config.yaml
n_layer: 10
d_model: 224
experts_per_token: 2
d_expert: 176
d_shared_expert: 0
normalize_top_k: true
routed_scale: 1.0
router_bias: true
init_std_router: 0.035
lr_router: 0.00186
norm: "rmsnorm"
norm_eps: 1e-06
batch_tokens: 131072
train_tokens: 438100000
dataset: "wikipedia_en"
Below are experts of layer 6 (counted from 0) of a mixture-of-experts language model. Rows are named router (the router's row for the expert), gate (a neuron's input weights, with its number), up (a neuron's input weights, with its number), down (a neuron's output weights, with its number) and show model dimensions 0-223. Each number is 200 + 40 x the weight over its row's rms, rounded and kept within 0 to 999.
Before each expert's rows: "mostly gets" lists some tokens that are sent to it at least half of the time. This comes from a sample of Wikipedia text that the model never trained on.

# expert 22
mostly gets: "ement", " pract", "ect", "ension", "ition", "ordin"
router,229,210,193,178,168,204,214,203,238,162,263,167,239,201,212,246,210,255,236,198,104,251,205,256,182,301,250,206,221,255,288,204,246,189,196,209,206,174,213,280,229,191,161,220,178,204,208,235,147,260,192,147,293,177,169,126,202,216,169,228,239,174,170,255,208,200,149,211,196,305,195,277,227,244,177,173,174,296,219,187,190,239,135,212,171,136,142,245,182,204,189,230,122,221,217,188,193,160,159,181,193,275,223,147,256,221,256,174,221,210,168,276,192,224,253,167,174,221,237,234,226,196,250,102,107,229,154,219,212,229,176,174,191,199,228,140,164,204,171,241,198,164,206,172,186,179,202,159,205,262,254,248,178,103,160,169,252,158,140,193,189,138,129,229,152,228,244,155,213,190,180,203,220,226,211,106,221,223,150,233,206,215,172,189,218,214,271,160,187,212,152,236,247,168,213,197,213,186,236,212,205,159,161,183,159,162,238,139,277,210,197,170,223,163,208,172,137,170,245,162,277,153,195,240
gate0,200,177,144,239,163,214,198,157,161,226,221,150,163,120,271,230,177,181,153,241,170,255,153,101,233,207,219,213,211,244,211,184,222,169,199,211,208,190,213,212,121,226,165,242,318,172,131,178,170,199,232,197,220,183,202,157,122,205,210,191,149,181,250,187,235,185,208,164,170,259,160,210,130,197,135,167,169,161,177,165,220,102,220,164,271,227,181,263,238,169,272,221,121,241,214,194,148,258,210,173,133,222,187,280,222,197,256,163,227,211,161,177,255,227,221,183,183,190,173,254,200,208,150,241,208,286,239,106,187,208,209,209,241,154,217,205,263,142,168,227,202,177,142,182,211,180,131,174,205,188,194,279,188,204,189,191,190,195,208,179,194,180,217,237,219,173,179,166,192,249,162,227,223,229,287,216,269,207,194,205,195,224,238,192,245,175,255,224,186,219,235,169,279,206,266,283,191,158,130,231,236,194,232,199,261,270,268,214,216,109,197,230,189,164,225,160,170,154,268,209,129,263,247,179
up0,233,147,154,181,194,188,211,118,176,237,203,224,207,271,156,169,235,148,180,272,152,228,235,203,215,226,182,226,221,131,189,162,232,170,181,176,188,192,161,190,201,212,254,244,147,231,182,212,231,198,167,204,258,184,128,199,196,266,205,200,229,186,180,234,112,252,190,231,269,258,196,258,192,186,181,212,186,189,276,218,236,178,151,214,315,260,211,195,133,159,97,177,260,199,250,210,202,168,207,175,209,226,204,185,180,214,136,187,223,208,194,209,240,215,156,191,194,246,175,61,118,278,213,168,254,166,196,252,216,196,232,267,238,298,210,201,260,172,234,279,256,223,202,243,199,274,201,129,229,214,160,209,193,212,147,207,205,133,225,205,200,230,178,199,219,182,252,167,139,122,215,190,227,264,276,191,207,223,219,232,217,136,245,133,198,138,214,284,262,174,176,190,155,195,211,163,247,226,198,224,251,246,151,166,191,248,180,152,224,197,219,223,153,231,208,196,173,216,216,193,226,232,162,295
down0,159,214,156,156,205,186,176,170,143,160,212,204,205,240,288,179,167,202,226,225,243,213,228,187,209,213,178,137,175,188,226,146,159,194,186,165,275,198,182,232,180,172,176,165,176,239,251,207,160,164,240,152,179,209,152,231,287,259,133,158,159,204,275,223,180,216,112,224,230,198,236,217,189,234,235,132,237,233,193,177,133,176,135,219,193,193,272,246,169,180,300,215,263,173,217,190,164,195,204,219,205,239,236,140,211,187,262,109,169,187,239,244,273,185,197,278,172,169,192,297,212,223,221,221,274,221,190,166,162,208,213,217,174,216,158,231,199,177,250,178,229,188,152,178,217,257,185,213,184,136,207,207,154,217,188,130,173,196,268,145,173,212,201,260,169,261,230,167,163,201,235,200,215,173,206,182,259,157,319,242,237,164,208,255,161,182,250,189,254,261,210,207,150,127,134,246,186,171,240,104,198,191,148,136,153,290,183,241,246,177,190,196,232,202,280,165,151,247,219,217,173,219,196,248

# expert 36
mostly gets: "ena", "da", "ira", "ana", " Francisco", "ela"
router,167,162,178,227,171,191,264,214,197,198,140,149,244,99,210,257,246,192,194,223,175,234,204,163,217,192,213,211,126,217,251,206,172,252,217,131,209,181,186,259,199,212,179,232,182,228,144,214,197,307,172,140,172,152,220,98,175,136,172,192,198,249,182,220,194,193,176,99,180,249,155,283,191,188,200,177,229,225,222,197,153,160,177,201,90,174,171,206,155,190,225,195,210,233,171,219,170,239,117,298,104,207,215,212,199,189,269,239,227,196,177,230,179,217,188,171,147,200,266,227,227,182,223,146,159,274,238,189,133,258,258,150,286,177,250,226,258,203,195,231,138,197,226,216,159,221,237,191,222,233,227,144,151,138,174,150,253,187,171,145,173,228,131,165,226,153,153,187,195,186,194,194,208,238,156,183,257,240,224,195,188,285,166,242,150,153,235,245,188,192,226,206,274,204,190,162,199,175,219,176,257,185,177,267,184,238,131,203,242,144,156,275,220,224,224,241,197,197,254,209,227,204,159,151
gate1,238,312,135,201,272,222,156,209,235,192,192,137,199,205,243,209,186,189,194,191,132,195,237,248,134,196,203,186,241,211,202,206,248,233,169,190,218,172,133,204,292,288,137,154,101,105,218,231,238,163,216,206,211,206,150,247,237,158,198,194,227,172,200,233,164,283,273,194,241,190,197,211,174,205,247,232,200,234,204,182,165,232,212,179,194,167,201,236,285,226,255,252,177,248,195,190,187,161,170,198,246,182,168,226,199,175,157,236,121,220,185,257,172,274,178,198,182,265,208,190,163,152,191,189,213,147,180,188,203,161,245,163,257,160,199,177,186,226,300,204,186,195,246,316,233,203,164,187,225,243,167,205,211,301,249,163,122,209,121,236,166,251,208,208,176,216,288,145,251,254,235,265,142,152,205,187,129,195,199,167,155,154,225,171,215,267,119,188,210,168,174,203,180,185,209,277,209,185,229,202,177,188,199,222,168,178,157,179,245,258,215,173,237,177,164,174,191,172,179,170,129,184,210,151
up1,175,182,173,265,195,200,187,220,173,158,258,161,203,196,232,153,246,289,192,221,215,188,221,213,232,157,178,242,192,300,254,163,166,252,193,177,273,236,127,203,210,156,227,248,111,213,186,187,215,206,190,208,146,247,247,205,202,225,233,246,224,243,219,272,150,182,290,227,187,177,173,181,255,187,217,258,252,192,264,174,204,235,169,213,160,263,202,155,216,208,274,226,145,195,228,200,150,187,174,187,215,191,208,289,109,204,258,200,211,194,218,258,179,279,135,108,206,201,244,219,105,173,204,245,247,203,225,248,186,247,253,268,255,138,141,168,286,182,208,186,291,158,217,132,129,214,155,240,250,226,146,205,153,246,219,159,203,212,219,223,231,222,262,157,192,218,214,148,193,155,270,162,242,244,153,212,244,175,209,250,207,234,196,182,192,205,150,204,205,172,178,201,143,229,220,223,182,163,155,162,208,150,233,164,173,233,216,153,177,194,203,109,244,146,139,177,191,189,173,205,164,157,256,192
down1,142,165,248,192,138,217,123,251,80,210,121,225,189,172,220,161,174,177,210,225,132,156,160,165,94,215,196,207,146,188,208,141,145,204,213,163,199,210,220,182,293,226,192,214,169,224,292,170,264,239,145,213,169,193,168,238,156,172,215,145,221,268,204,228,192,194,202,162,229,201,205,239,198,151,257,156,132,159,217,195,168,167,198,194,315,198,172,217,215,127,220,240,238,180,139,140,288,179,163,201,200,198,253,191,218,218,172,211,185,204,152,165,177,242,182,168,257,226,241,220,260,163,190,270,242,162,148,221,236,217,146,224,372,182,229,257,183,230,190,140,195,219,218,159,254,201,194,164,188,175,130,213,192,236,207,264,205,185,182,223,179,231,177,145,230,221,193,132,176,262,181,219,248,193,191,230,186,278,232,207,152,225,182,172,214,175,154,234,191,203,161,213,195,220,163,207,203,209,151,197,155,276,182,115,202,183,195,221,262,212,229,192,189,264,225,210,220,227,203,147,164,181,159,253

# expert 11
mostly gets: " Nik", "ör", "ür", " Ale", " Mold", " Kon"
router,257,195,254,219,172,190,234,163,186,172,141,222,207,242,191,209,176,199,154,120,275,273,229,166,164,212,185,189,201,237,157,159,141,163,201,184,196,249,190,226,253,272,234,287,231,229,96,215,217,229,297,165,195,193,230,194,230,198,213,160,231,122,132,143,233,237,179,190,176,213,154,291,259,186,199,161,199,192,247,163,212,153,257,168,175,210,172,185,242,250,207,161,191,313,224,233,188,231,195,161,81,176,226,223,210,216,250,191,221,169,259,187,274,261,194,176,198,216,178,256,186,178,143,241,196,260,255,173,158,184,190,219,243,179,146,278,215,195,261,260,154,176,129,194,201,208,214,173,155,224,199,220,185,156,207,146,207,176,262,187,248,177,203,216,149,254,192,255,227,206,242,248,243,271,223,198,228,101,213,183,213,259,171,263,200,171,221,174,197,183,158,190,227,235,132,234,218,225,258,176,228,206,210,247,225,261,219,290,252,130,174,213,174,215,197,194,198,153,233,129,215,209,198,159
gate1,247,204,216,269,164,133,196,287,114,144,182,199,254,164,211,221,230,230,174,180,200,243,210,151,200,220,128,182,189,239,194,195,212,242,173,183,188,202,214,138,178,245,245,206,216,200,217,90,201,196,218,280,194,213,193,317,164,186,188,157,204,231,278,248,222,270,227,249,267,203,220,270,184,147,208,181,207,174,223,146,177,185,167,194,170,223,244,160,123,211,171,185,163,162,182,205,144,231,276,216,136,166,197,237,237,197,166,272,258,153,194,198,258,254,223,257,241,164,209,106,199,231,178,203,201,280,154,222,201,180,203,179,196,175,224,229,258,183,241,237,206,211,173,155,266,241,177,164,179,202,221,239,262,259,225,205,237,213,207,142,179,257,311,189,213,170,180,147,233,189,176,255,173,274,229,204,236,156,186,239,193,199,230,147,237,101,231,131,194,164,152,183,199,216,145,224,148,226,202,227,244,206,171,242,230,209,248,185,129,181,104,216,191,230,232,147,172,218,200,217,253,234,272,190
up1,239,171,215,200,183,188,179,178,228,206,170,207,225,199,233,151,284,191,202,208,242,201,179,259,223,199,189,173,218,153,157,230,184,226,182,247,161,141,183,166,202,157,261,102,114,201,258,272,250,181,207,166,247,243,291,184,175,195,218,221,260,198,240,186,218,165,133,144,247,185,194,180,270,255,211,274,188,200,166,212,242,155,152,185,164,193,183,137,208,245,195,243,139,273,177,233,211,261,193,275,272,134,214,183,194,96,199,170,213,226,252,214,234,206,204,194,241,208,226,179,172,199,150,178,192,183,220,241,230,173,175,231,199,243,165,221,245,296,257,117,175,246,186,263,187,204,176,195,213,216,227,217,137,210,263,194,255,185,254,83,226,238,188,177,233,162,232,225,240,262,231,261,179,222,217,189,182,229,187,170,273,242,225,202,163,170,170,193,234,151,191,221,160,208,187,183,292,231,139,193,210,160,175,150,300,171,226,179,220,219,280,184,234,125,174,225,184,261,205,271,161,193,122,173
down1,236,203,268,238,216,248,157,193,226,182,247,166,184,191,199,174,181,154,152,212,198,198,188,228,255,211,235,260,255,255,197,201,241,173,140,239,240,178,127,210,171,230,190,211,190,220,208,182,202,230,214,204,179,239,209,157,269,211,239,179,257,189,206,245,135,266,168,177,189,166,221,213,244,239,183,258,208,160,118,196,259,248,208,236,172,218,176,219,235,195,172,227,239,255,187,198,213,193,248,212,225,214,254,187,146,144,232,115,287,199,140,164,162,228,256,208,94,142,201,252,209,225,178,128,153,235,267,162,140,279,192,178,221,178,187,222,136,255,186,194,118,162,175,179,245,196,186,255,236,182,169,264,229,208,304,240,96,141,163,230,184,165,171,230,177,198,114,198,211,111,150,233,121,217,194,175,131,201,219,225,200,215,249,207,228,224,137,215,227,126,224,141,165,144,202,263,207,152,195,265,201,163,209,252,183,269,239,205,206,138,166,169,167,150,228,176,235,245,197,245,179,187,227,152

# expert 34
mostly gets: ";\n", "\"\n", "\n", ")\n", ".\n", ").\n"
router,143,196,267,212,257,189,196,174,190,206,192,177,251,132,221,191,234,229,215,230,254,183,204,142,207,190,309,171,162,255,188,197,233,212,178,225,175,186,232,173,228,162,228,123,94,187,230,233,159,154,245,235,156,192,238,103,264,189,162,212,182,183,221,174,226,177,270,302,249,261,180,220,237,217,158,220,178,136,181,187,178,211,177,184,240,146,200,182,219,250,208,188,229,176,210,225,210,197,126,229,183,215,220,157,174,260,200,225,254,198,180,221,287,132,181,295,204,246,238,242,146,165,166,188,256,219,257,223,176,261,261,226,126,133,242,163,186,212,262,213,174,203,194,188,152,232,206,151,156,243,260,172,212,113,232,223,254,207,261,166,235,156,158,219,213,192,164,175,175,169,247,177,285,260,213,138,224,151,195,218,233,230,204,186,177,205,232,228,182,169,196,226,246,177,266,141,128,164,203,220,206,190,117,210,225,190,185,166,209,309,186,267,204,258,185,250,193,262,178,191,263,219,157,224
gate1,234,218,163,225,186,136,175,223,155,183,232,224,220,102,143,185,214,286,230,213,225,188,231,174,165,231,225,200,177,179,204,229,271,237,153,196,150,201,240,261,168,230,192,229,173,226,141,253,188,203,218,230,255,163,287,160,112,159,194,219,275,235,242,184,134,193,230,249,234,263,185,184,184,223,261,192,143,205,190,231,221,203,163,255,179,252,181,198,194,252,221,151,235,274,219,275,144,255,201,230,258,236,252,250,252,206,206,158,237,201,172,211,271,175,203,161,202,298,181,190,200,184,184,198,137,152,249,213,180,179,213,244,202,294,213,140,213,228,240,256,265,232,217,192,262,180,148,172,185,214,266,273,217,253,202,181,208,221,166,191,165,164,258,203,192,233,198,191,182,202,198,204,263,225,274,260,166,195,213,186,225,249,160,205,183,131,146,209,201,161,279,196,198,167,237,201,236,184,218,212,219,123,267,179,182,243,193,218,144,180,264,188,168,162,217,137,147,224,227,249,262,57,194,200
up1,247,172,204,233,203,168,195,206,181,158,218,213,199,216,178,229,175,177,197,150,139,167,137,166,204,163,228,235,170,215,170,241,170,199,269,196,184,178,243,260,187,171,250,243,245,120,236,197,243,216,166,178,189,280,137,159,203,187,226,218,257,166,219,196,124,165,223,194,216,125,189,199,228,157,202,134,256,183,162,188,181,228,200,220,165,196,202,167,213,205,245,176,291,221,209,185,163,242,220,200,217,187,193,146,165,153,87,175,203,144,204,197,247,182,231,211,186,260,200,240,231,96,312,199,215,149,190,107,183,208,237,275,158,213,208,169,217,137,187,231,230,167,230,181,209,268,225,210,289,157,242,210,142,133,220,214,146,185,231,261,172,214,199,120,110,239,185,233,215,224,176,191,264,147,167,199,124,245,159,223,213,214,198,205,208,186,222,222,254,225,195,193,208,183,223,150,298,208,177,213,147,251,176,276,246,155,250,334,216,158,215,226,185,255,196,209,183,199,251,172,242,157,112,185
down1,238,273,194,204,228,213,143,251,192,189,161,252,199,220,206,225,187,169,229,194,246,175,228,163,302,211,211,247,221,211,190,168,142,182,197,154,190,208,183,149,239,198,315,155,208,230,222,184,199,143,249,203,183,210,190,155,204,174,245,164,211,151,194,191,173,270,169,291,266,198,211,184,188,187,98,240,192,162,269,252,224,200,206,201,162,218,221,176,229,188,244,299,211,245,154,244,227,128,209,217,197,258,155,230,194,150,247,163,229,241,218,229,221,183,103,149,148,182,217,219,119,200,184,219,225,158,197,130,211,211,177,246,223,197,180,189,193,179,188,140,251,229,212,246,149,166,200,105,199,222,139,205,265,190,142,196,179,257,189,232,212,310,229,125,238,232,249,240,129,138,289,208,202,165,170,249,185,191,165,154,180,161,121,177,284,209,296,188,214,241,206,191,212,164,161,249,212,249,225,174,204,226,145,167,180,222,224,245,261,196,169,252,184,184,193,195,188,163,164,158,154,259,195,252

# expert 23
mostly gets: "iy", "ji", " Singh", "ya", "sky", "kar"
router,286,182,216,184,149,218,137,238,158,198,206,168,233,155,282,229,177,250,150,186,201,196,184,184,212,179,192,243,195,255,213,249,168,229,149,129,179,250,156,241,204,206,201,290,197,211,163,265,215,298,231,153,174,213,176,163,174,168,236,186,194,170,240,212,257,283,213,224,206,177,167,272,257,220,145,183,186,246,241,160,197,184,278,210,91,199,217,193,237,250,264,154,220,162,216,171,202,221,112,233,153,174,211,185,187,138,227,199,209,230,164,200,236,274,164,141,162,246,193,221,215,241,157,259,163,223,184,268,198,166,199,178,246,155,191,195,231,203,184,184,182,267,136,202,173,178,176,197,198,161,246,241,229,170,206,283,227,235,200,177,232,155,133,190,189,293,247,275,195,261,218,172,230,227,159,172,208,161,172,167,157,268,157,235,166,223,158,136,239,244,214,261,258,196,163,182,186,189,198,242,236,217,262,228,120,207,170,211,264,192,188,199,241,280,250,204,156,119,222,127,238,259,211,211
gate1,182,191,290,190,158,258,200,173,224,151,239,166,197,203,206,164,185,202,283,253,157,258,185,183,272,204,267,217,172,224,220,208,163,129,224,205,225,177,256,270,161,216,207,180,160,156,178,234,185,172,152,205,234,170,187,228,176,154,164,238,167,210,212,248,192,161,250,198,254,236,221,144,252,111,227,192,188,198,185,162,254,168,210,160,153,174,199,151,215,194,249,196,152,298,227,240,139,230,206,182,251,192,205,178,259,214,131,155,238,144,223,195,127,164,252,189,237,176,215,200,197,213,181,233,209,198,199,206,218,215,197,281,187,304,194,133,210,270,169,219,222,206,127,165,166,214,200,171,189,244,179,136,216,182,156,209,179,131,91,214,230,264,169,211,260,224,227,147,185,211,221,260,173,182,182,152,247,228,194,223,128,120,208,184,196,285,166,163,195,212,192,209,139,129,184,190,203,183,240,243,197,211,177,180,118,236,152,182,151,195,106,224,191,157,161,121,165,277,243,225,131,207,285,216
up1,248,201,146,222,231,147,151,288,202,190,130,171,108,269,189,174,164,155,225,201,175,167,163,161,189,213,193,225,179,137,229,150,158,264,152,165,181,208,179,229,224,198,116,203,272,233,198,191,228,198,194,189,207,267,174,165,209,162,215,175,180,228,164,153,202,199,260,219,178,139,238,242,206,265,242,186,224,263,187,219,199,186,279,106,182,172,210,144,225,177,200,299,252,221,255,174,194,223,135,199,194,165,255,193,183,182,206,207,231,206,163,264,182,260,204,172,192,180,90,165,241,197,261,215,211,189,239,183,200,189,225,220,223,200,220,180,277,114,321,167,263,175,198,190,216,225,151,182,241,180,209,171,162,175,216,219,210,236,157,227,214,232,227,195,122,212,182,164,249,188,217,179,167,215,187,242,214,257,261,211,205,182,95,214,250,139,255,209,182,255,225,186,219,176,297,173,212,251,227,197,222,197,176,140,191,238,187,169,178,208,264,141,226,214,289,207,264,186,196,161,88,257,171,184
down1,192,293,222,219,73,183,117,220,154,244,160,209,259,136,262,138,184,174,225,201,203,231,164,202,202,212,228,217,225,209,198,118,207,183,264,184,166,287,201,214,170,241,230,211,198,197,168,180,144,220,229,214,215,222,205,184,136,197,176,162,193,206,208,207,179,157,195,160,176,209,159,244,164,209,234,230,213,93,184,252,121,172,237,196,169,193,202,217,225,205,237,186,238,221,261,208,242,247,220,326,181,236,217,229,156,163,169,144,252,163,258,228,216,220,189,182,120,167,175,221,231,206,272,270,253,192,187,124,240,151,217,137,249,146,181,197,180,191,168,207,276,195,170,167,216,192,196,208,168,211,251,165,246,213,237,204,204,241,219,301,203,191,173,201,157,186,189,277,140,96,122,166,159,271,202,133,262,161,268,279,214,236,221,225,222,195,150,211,199,215,222,225,207,227,216,236,214,237,138,234,183,195,217,243,226,272,229,178,217,183,164,172,217,214,240,157,155,176,179,131,157,202,155,151

# expert 4
mostly gets: " \"", " Mc", " l", " sp", " Sp", " Gr"
router,192,203,235,161,226,144,170,228,146,140,174,259,240,204,181,240,122,196,289,121,191,177,208,246,186,222,199,220,234,149,213,173,171,171,170,183,150,190,201,232,236,241,246,143,201,149,191,184,152,175,189,180,260,192,222,179,228,238,169,187,198,218,259,154,253,164,270,164,132,164,162,137,190,211,219,269,225,192,206,228,169,263,259,131,283,270,216,226,257,184,191,206,220,149,178,210,279,182,236,137,217,210,190,242,204,236,230,143,176,297,167,250,187,149,237,209,200,167,241,221,178,93,239,172,278,178,204,140,228,165,181,183,278,243,196,159,202,206,187,220,205,190,171,219,136,154,271,168,223,244,170,221,163,226,197,167,185,134,297,237,245,235,210,198,235,212,142,232,194,226,228,171,161,156,234,206,171,243,218,158,122,154,223,227,171,209,205,170,206,262,286,215,136,178,132,285,164,206,265,186,161,160,248,180,249,235,243,251,213,245,251,216,224,177,232,237,191,141,178,160,173,177,222,222
gate0,183,153,239,199,185,174,236,222,183,139,176,172,229,279,234,269,136,152,184,119,209,158,138,207,205,242,197,192,180,143,160,270,213,194,272,178,155,220,171,164,192,201,187,228,184,225,182,170,238,214,218,214,131,204,258,165,188,205,180,228,186,163,175,162,174,222,223,238,216,226,194,259,196,191,185,160,173,201,212,326,229,139,281,191,213,199,140,122,186,213,282,201,109,276,184,282,217,234,186,213,192,181,175,206,214,263,287,190,214,174,209,230,232,210,228,175,173,199,205,238,259,194,280,205,232,197,172,157,191,224,232,199,175,225,136,224,214,220,218,247,182,195,186,222,257,209,180,273,206,175,160,214,193,233,230,159,239,202,239,220,292,271,188,143,202,212,202,257,214,199,219,223,192,181,218,155,205,209,197,124,297,189,134,202,256,245,152,106,225,234,202,159,282,145,169,200,205,142,205,199,216,140,248,149,283,176,171,238,193,283,174,195,161,147,152,192,170,184,181,217,269,257,115,141
up0,243,228,221,150,126,175,180,216,192,134,250,194,235,203,178,236,204,170,227,165,132,196,225,217,220,190,252,184,179,229,132,107,185,248,192,221,196,218,153,159,161,203,129,210,215,158,243,234,184,199,195,189,170,140,235,221,289,199,193,222,223,100,198,164,262,232,243,219,160,170,211,198,220,217,255,194,229,263,265,180,226,177,237,220,215,177,290,189,215,179,182,256,222,234,257,170,216,193,181,283,147,190,214,198,172,282,188,192,217,208,193,232,152,245,323,203,180,143,249,211,249,144,217,189,185,95,154,174,174,204,164,215,145,199,254,164,218,242,218,230,204,231,278,214,166,205,172,168,156,166,272,182,161,191,226,172,159,192,155,209,129,244,177,215,215,230,141,157,194,215,196,176,262,202,183,217,158,207,264,154,194,180,229,158,204,160,223,154,144,257,152,143,257,196,121,173,112,247,199,206,150,203,242,167,122,165,204,252,177,209,172,75,233,108,195,205,238,203,218,261,209,197,225,210
down0,195,178,218,168,235,258,269,160,174,244,204,168,238,101,225,171,204,214,214,232,213,252,227,202,203,251,199,176,118,176,178,283,270,164,128,166,208,200,172,237,281,98,145,150,213,233,158,178,167,221,189,244,237,190,102,199,294,176,199,192,187,153,224,244,167,231,212,234,169,145,116,188,219,292,200,191,173,215,180,223,208,280,262,141,191,186,181,237,216,128,251,134,208,175,118,220,167,190,215,189,226,216,188,233,260,160,168,194,113,261,217,208,182,258,163,207,194,261,207,126,253,198,179,141,256,179,204,148,226,215,160,202,250,174,211,191,173,162,226,199,205,210,221,212,143,209,223,266,222,212,190,282,177,208,261,181,222,220,229,220,209,161,233,177,205,279,175,240,198,235,244,194,156,197,207,223,156,223,255,207,155,239,203,216,166,161,143,245,229,171,207,303,202,189,201,208,183,217,219,186,189,197,277,158,208,209,203,179,160,85,171,248,215,174,189,241,136,230,182,145,150,172,268,185

# expert 41
mostly gets: " H", " T", " G", " Z", " N", " Y"
router,157,220,198,192,269,145,215,256,198,212,179,179,149,211,225,155,152,232,179,162,184,167,192,222,163,229,138,224,165,198,164,219,177,192,222,203,208,229,222,204,161,206,171,169,145,219,123,286,170,207,184,288,218,226,152,175,176,199,248,200,202,196,195,169,240,164,326,217,218,216,126,122,168,145,168,234,176,132,224,189,180,188,258,169,234,228,179,193,230,236,246,175,193,184,218,221,231,170,194,172,176,185,115,202,197,147,126,229,250,152,226,216,171,215,190,155,197,266,155,229,241,177,189,303,258,98,174,220,194,207,134,159,270,275,172,220,188,219,145,245,213,222,184,212,227,116,236,172,131,175,193,258,220,214,153,249,173,204,210,187,195,196,251,142,221,235,260,289,192,186,172,206,170,234,252,184,268,214,229,245,118,159,254,244,174,217,255,91,227,197,221,256,178,161,173,241,208,241,161,192,182,240,268,152,186,125,223,216,167,253,199,206,177,250,155,183,173,259,187,169,269,219,254,217
gate0,230,309,185,170,192,131,166,172,172,214,203,212,202,212,196,231,262,210,207,191,149,195,178,168,230,228,185,202,276,218,209,218,198,175,293,218,199,218,220,191,194,150,283,240,222,241,183,239,214,134,150,146,257,202,151,92,240,210,277,185,177,176,178,157,84,157,184,166,315,128,185,230,176,228,172,275,215,202,136,170,172,214,205,177,220,141,117,236,167,182,205,199,152,163,256,150,255,242,209,176,175,178,130,222,188,121,182,208,197,185,194,206,228,184,209,159,168,261,199,154,156,142,146,162,123,121,193,233,163,211,172,169,228,257,195,177,101,226,186,255,235,166,277,238,247,222,165,174,164,190,218,170,175,187,120,208,187,232,219,134,259,228,258,224,157,198,225,200,169,249,288,240,153,231,184,151,235,197,180,229,196,231,204,210,209,269,228,164,152,161,221,177,192,231,235,215,172,188,221,138,153,180,242,264,213,168,223,137,210,202,194,168,248,190,160,227,170,194,205,214,205,218,228,141
up0,110,202,149,199,197,180,204,221,181,166,174,241,213,236,148,259,134,175,228,236,116,238,224,151,174,251,185,193,199,263,146,261,276,176,194,170,239,208,148,160,173,217,186,199,279,208,184,123,160,216,249,124,206,226,186,207,232,245,215,191,206,248,169,189,180,260,107,199,98,277,183,223,204,201,206,214,205,217,154,203,142,183,263,181,186,109,228,207,170,145,160,241,185,257,190,276,217,157,219,171,199,173,227,143,283,168,217,214,141,215,201,177,202,273,180,170,226,220,181,174,187,218,234,197,168,185,181,198,215,206,193,223,161,167,165,203,268,208,176,166,245,87,216,161,201,243,180,167,163,134,142,226,196,221,165,267,130,256,174,229,161,157,177,230,167,165,168,262,226,194,159,154,110,202,211,260,216,199,203,140,179,232,197,212,231,196,211,243,146,183,173,269,181,180,198,304,267,185,143,182,217,187,193,207,206,273,326,204,173,178,178,155,225,195,246,121,224,209,198,171,178,206,204,206
down0,224,181,237,193,170,253,185,194,186,211,170,160,244,226,169,177,249,211,268,239,227,165,206,243,205,247,126,231,196,231,275,179,182,217,274,243,230,237,217,157,256,159,202,219,180,171,186,323,198,211,219,203,189,181,281,95,203,179,187,212,186,158,217,196,262,190,213,200,204,173,160,193,182,212,213,158,263,195,165,127,204,212,204,118,168,212,115,213,194,206,234,260,230,234,178,185,266,151,178,216,140,110,189,210,150,187,179,184,165,222,214,228,176,142,161,206,220,200,164,296,189,144,190,176,204,213,218,205,128,208,234,160,200,212,234,205,231,313,208,212,178,249,152,196,242,121,209,207,195,202,169,186,162,163,240,180,184,208,259,282,186,196,216,140,210,218,161,232,265,176,258,171,220,179,204,196,244,141,277,228,334,252,255,149,187,271,166,198,207,231,276,201,191,267,165,172,223,276,245,225,215,272,89,221,218,222,143,225,160,210,171,206,190,153,162,193,208,177,162,175,175,186,234,160